Experts of a small language model: 8.59M parameters, a variant of Adam for the experts.
Below are experts of layer 2 (counted from 0) of a mixture-of-experts language model. Rows are named gate (a neuron's input weights, with its number), up (a neuron's input weights, with its number), down (a neuron's output weights, with its number) and show model dimensions 0-191. Each number is 128 + 24 x the weight over its row's rms, rounded and kept within 0 to 255.
Before each expert's rows: a language model's description of what the expert responds to. This comes from a sample of Wikipedia text that the model never trained on.

# expert 31
It responds to: Periods and "to". Sentence-ending periods, including before closing quotes and after initials, plus infinitive to in phrases like in order to.
gate0 [166 106  88 112 139 171 145 129  84 146 137 132 145 123 147 139 100  95 138  97 126 119 132 113 179 128 132 131 115 127 139 155 156  77  86 125 108 124 121 110 133 113 105 150 171  79 102 140 160 126 157  61 137 140 139 124 109 126 136 116 107 114 160 138 113  95 131 118 156 117 131  80 135  90 133 142 140 123 111 150 104 178 131 133  69  93 139 136 126 130 103 153  96 142 127 119 145 146 135  99 134 176 135 115  80 112 122 141 140 110  87 103 122  99 164 148 110 129 125 120 146 112 150 120 101  96 138 111 161  86 158 123  83 165 115 119 161 127 146 120 110  96 134 134 154 134 110 126 157 144 149 163 144 168 127 112 140 168 164 132 130 135 118 160 112 133 135 114 122 151 107 106 138 113 134 192 168 167 170 164 111 134 175 150 139 147  96 107 140 160 110 129]
up0 [132 119  88 108  81 133 130 149 103 137 143 147 148 128 113 155 109 108 149 115 107 123 130 136 130 125 155 134 151 130 161 170 121  93 132 134  96 104 141 105 126 114 162 135 163 110 158 158 149 171 143 107 142 145 122 109 103 141 155 110 143 100 167 136 149 109 104  89 146 160 107 119 151 119  92 118 124 117  76 173 110  96 155 141 103 104 115 124 142 156 140 126 132 168 172 138 119 135  81  97 135 167 118 135 134 120 123 151 156 131 145 101 103  93 154 153 168 146 152 121 104 131 120  98  84  84 125  81 153  84 119 129  87 129 152 105 150 119 120 138 104 110 147 153 143 142 113 139 123 140 113 146 165 165 107 116 169 143 174 124 118 163 151 182 122 179 123 116 154 144 107 106 130 106 102 168 148 156 106 127  81 155 155 173 122 129  90 106 112 164 128 137]
down0 [128 123 127 104 139 165 113 117 157 102 128 129 135 134 131 122 138 149  97 128  99  68 105 128  99 122  66 108 114 152 111 129 162 114 157 112 127 144 146 146 103 137  96 135 119 110 103 110 140  84 119 131 136 116 143 133 171  95 107 115 152 130 133 139 141 157 114 115 129 101 163 145 131 121 113 146  96  98  85 116 157 128 143 175 160 148 160 106 139 107 132 136 167 108 181 137 103 149 144 136  70 131 115 123 132 137 120 131 111 146 119 122 105 101 128 136 140 160  99 110 146 150 142 103 152 165 146 132 107 154 131 107 135 127 162 124 104 112 109 159 136 150 122  97 125 124 106 111 154  93 175 167 143 167 116 139 130  75 148 142 156  89  99 161 141 122 138 133 147 145 127 116 113 117 168  57 137  76 130 124 131 101 138  81 146 105 121  34 124 104 153 125]

# expert 10
It responds to: Mid-word syllables, "it". Inner word pieces such as on, es, ha, as in Anuradhapura and constellation, plus the pronoun it/It and between.
gate0 [104 142 105  93 119 126 123 173 113 138 165 147 119 120 136 103 162 133 154 123 145 142 170  97 145  82 149 139 121 133 140 145 144  90 109 120 166 118 127 102 120 132 180  98  98 122 132 138 159 141  91 148 143 121 163 143 154 112 161 158 137 160 100  96 105  81 124 144 144 131 115 157 124 122  90 130 157 121  91 112 108  94 134 145 152 154  94  83 136  66  89 105 105 163  86 134 126 131 104 116 153 131 114 100  97 130 118 123 139 152 101 146 147 110 131 121 101  96 125 130 152 115 127 101 137 129  90 151 145 102 124 123 124 156 133 106 156 151 122 107 162 172 105 138 100 166 171 128  87 152 147 165 139 128 123 121 158 126 126 122 140 131  93 168 158 156 138 149 124 102 132 107 150 132 163 116 129 180  90 144 125 142 171 166 135 103 178 175 138 107 112 119]
up0 [130 121 146 147  97 115 163 118 169 164 157 160 150  98 122 144 130 149 161 156  99 103 125 108 136 100  83 115 120 132 115 136 148 141 155 126 119 106 118 102 121 121 123 149 133 129 118 118 136 122 117 138 111 146 111 183 111 158 155 136 136  94 102 135 102 172 134 149 158 167 164 118 106 160 146 124 121 133 158 103 141 164 151  87 126 130 180 105 134 141 142 129 115 148 148 155 157 144 133 136 140 126 174 139 128 118 136 172 166 133 105 125 121 129  80 117 126 146  85 122 174 114 114 130 146 157 125 150 131 109 116 155 112 177 125 173 144 102 135 191 117  87 118 135 156 133 102 149 115 133 178 156 119 117 161 159 146 154 137 142 104  77  89 115 159 104  66 137 120 104  96  94 133 120 143 149  94 113 135 132 140 136 106 112 128  80 118 149 109 161 183 112]
down0 [159 156 104 127  82 145 113 111 122 136 139 100 163  94 181 136 123 113 136 115 134  88 118 101 142 103 103 112 129 115 157 148 116 133 108 100 156 145 164 122 165  85 171 141 115 143 148 137 137 138 117 116 125 149 129 151 106 107 151 113 123  87 134  87 169  85 136 128 133 115 112  86 139 121 138 117 118 166  97 137 113 131 162 161 176 134 134 105 129 118 116 140 148 102  96 103 125  63 141  81 134 173 196 133 115 178  97 137 140 153 119 151 122 121 154 115 110 152 109 162 111 130 145 117 154 150 123 115 148 141 113 107  74 102 142  88 115  86 114 146 121 103 168 150 118 120 147 134 118 141 142 150 131 118  62 103 112 135 139  85 123 147 121 162 113 157 131 133 136 105 148 103 153 110  94 143 136 131 116 136 152 124  85 121 160 155 111  93 111 170 123 125]

# expert 29
It responds to: Commas after nouns. Commas after names and places before a conjunction or apposition, such as Duncan, and MacArthur, who, plus fragments like ti in liquidation.
gate0 [132 177 150 119 142 111 120 132 144  92 146 135 109 108 105 131 164 149 134 181 174 120 151 162 135 125 104 106 117 130 123 133 114 117 155 113 129 131  85 148 163 180 108 132 117 128 112 122 153 133 127 111 109 114 111 134 158 140 147 167 164 153 101 132 140 163  82 112 118 116 172 115 162 141 165 116 174  96 129  82 174  87 125 151 139 127 130  80 125 148 156 110 131 157 150 118 150 116 116 152 141 141 110 134 135 144 125  90 120 173 126 135 131 107  85 198 153 105 161 120 114 139  93 131 101 122 116  93 138 138 124 136 126 148 123 115 102 142  83 147 165 142 138 112 106 101 120 165  91 128 129 143 144 146 121 119  97 115 116 142 110 127  89 120 142 160 138 123 124 147 118 148 166 130 142  74 131  82 147 153 112 163 123 112 132 125 217 124 116 150 134  97]
up0 [139 134 137 122 110  84  97 135 111  89 124 148  97 132 161 108 131 171 173 111 146 119 114 121 132 139 136 117  90 141 116 110 124 169 148  87 143 140 104 123 158 124 149 169  82 115 150 107  67 123 135 137 156 109 168 192 105  83 141 164 138 100 116  86 163 144 126 141 125 118  99 105 118 137 181 141 122 124 151 101 142 146  85 101 159 186 123 128 121  95 117  75 158 155 128 130 128 115 159 156 108 145 115 168 100  95 119  88  95 116 129 114 163 148 125 135 136 115 103  72 152 109 120 166 144 152  96 151 100 136 131 146 167 132 115 140 129 125 123 132 130 159  79 113 148 139 121 129 170 123 114 124 126  93 163 118 120 126 117 118 147 128 143 128 125 143 116  95 165 111 168 149 139 153  94  88 128  85 103 138 120 117 108 116 135 112 133 152 121 112 114 135]
down0 [141 148 106 143 139 122 125 117 124 146 150 127  81 138 104 142 124 125 126 179 126 144 173 165 147 115 147 144 111  73 137 144 134 152 102  84 118 114 160 148 109 127 129 142 166 131 129 172  99 151 143  96 127 131 120  85 127 129 168 166 148 139 111 145 105 132 106 131 107 145 157 136 127 133 210 142 160 146 135 133 105 130 117 103 104  96 136 106 142 141 167 118 143 118 129 147 154 111 122 131 130 148  71 109 112 116 149 103 130 165 165 151 123 103 121 145 106 132 126  93 147 179 109 138 123 140 105 129  87 110 111 150 106  98 136 141 124  99  95 136 142 137 117 149 137 138 113 170  93 171  98 101 160 103  85 141 126 131 121 102 142 139 155 133 113 175 138 143  96 143 122 156  57 135 104 115 112 146 144 129 134 118 138 102 150 145 154 206  72 137 125 125]

# expert 12
It responds to: For, as, role verbs. Prepositions for and as, and verbs such as used, became, won, played, promote, plus the closing = of section headings.
gate0 [ 72 124 144 136 114  65 144 149 105 168  90 141  95 134 118 104 137 130 104 104 124  93 152 120 121 145 158  82 152 107 110  75 134 139 139 130  85 135 145 186 147 117 148  99 126 116 151  73 129 191 148 100 108 113 139 131 139 128 136 106 146 123 165 160 104 104 123 157  83 134 119 142 100 160 133  97 116 133 117 115 124 172 128 121 115  98  84 149 131 114 125 130 115  92 163 141 110 157 134  99  84 123 145 141 133 162  86 133 132 113 137 153 104 102 139  93 140 102 144 121 139 128 122  86  74 154 122 132  85 140 117 145 135 118 132 145 156  96 121 153 146 121 114 174 119 111 143 153 162 146 158 107 164 152 156 125 152 113 117 154 147 156 147 152 129 154 122 103 154 124 133 131 136 145 124 119 125 169 133 119 129 129 166  80 109 107 111  98 158 128 122 174]
up0 [129 118 116 101  87 135 100 121 130 113 163 146 138 151 122 138 178 112 116 122 116 145 114 135 113 147 138 108 127 122 104 132 123 124 137  93 149 142 118 113 128 155 111 141 156 129 112 143  82 127 128 121 134 122 128 132  50 152 136 144  93 141  98 119 114 124 135 104 159 126 105 153 177 154  98  91 147 134 203  95  94 157 165 140 133 117 133 104 160 119 138  95 114 154 205 130 149 123 138 138 172  91 141 102 143 123 129 152 131 166 115 130 145 157  91 146 130 184 109 141  94 115 123 173 141 113  96 133 139 165  96 152 124 135 124 113 108 142 135 160 128  85 152 148 157 171  90 105 174 144 121 112 137 137 141 140 155 115 144  91 119 122  76  92 117 106 165 129 114 111 112 136 115 111 138 146  74 128  91 140 115 115 116 113 149 126 150  92 173 135 115 118]
down0 [155 157 125 110 118 136 168 137 147 125 110 125 141 129 106 134 103 116 108 102  80 108  90  89 108 119 125 134 113 101 132 123 149 117 116 135  60 107 124 126 144  82 109 109 148  98 125  44 131 148 104 126 152  84 197 116 129 108 123 107 135 146 105 159 111  91 111 121  71 136 148  96 169 144 133  81 123 141 111 147 152 107 115 122 108 112 142 130 109 121 129 111 134 120 124 141 126 109 123 134 119 121  97 119 137 110 112 114 113  85  94 126  97 130 151 127  97 148 101 125 108 110 112 102 129 109  97 103 124 102 168 111 136 120 136 111 119 147  85 121  80 176 140 147 136 132 143  81 173 149 154 105  98 131 162 134  89 101 119 184 167 165 169 138 128 110  93 156 104 105 106 116 119  88 104 132 134 120 136 134 143 115 147 115 140 104 121 140  90 143  95 126]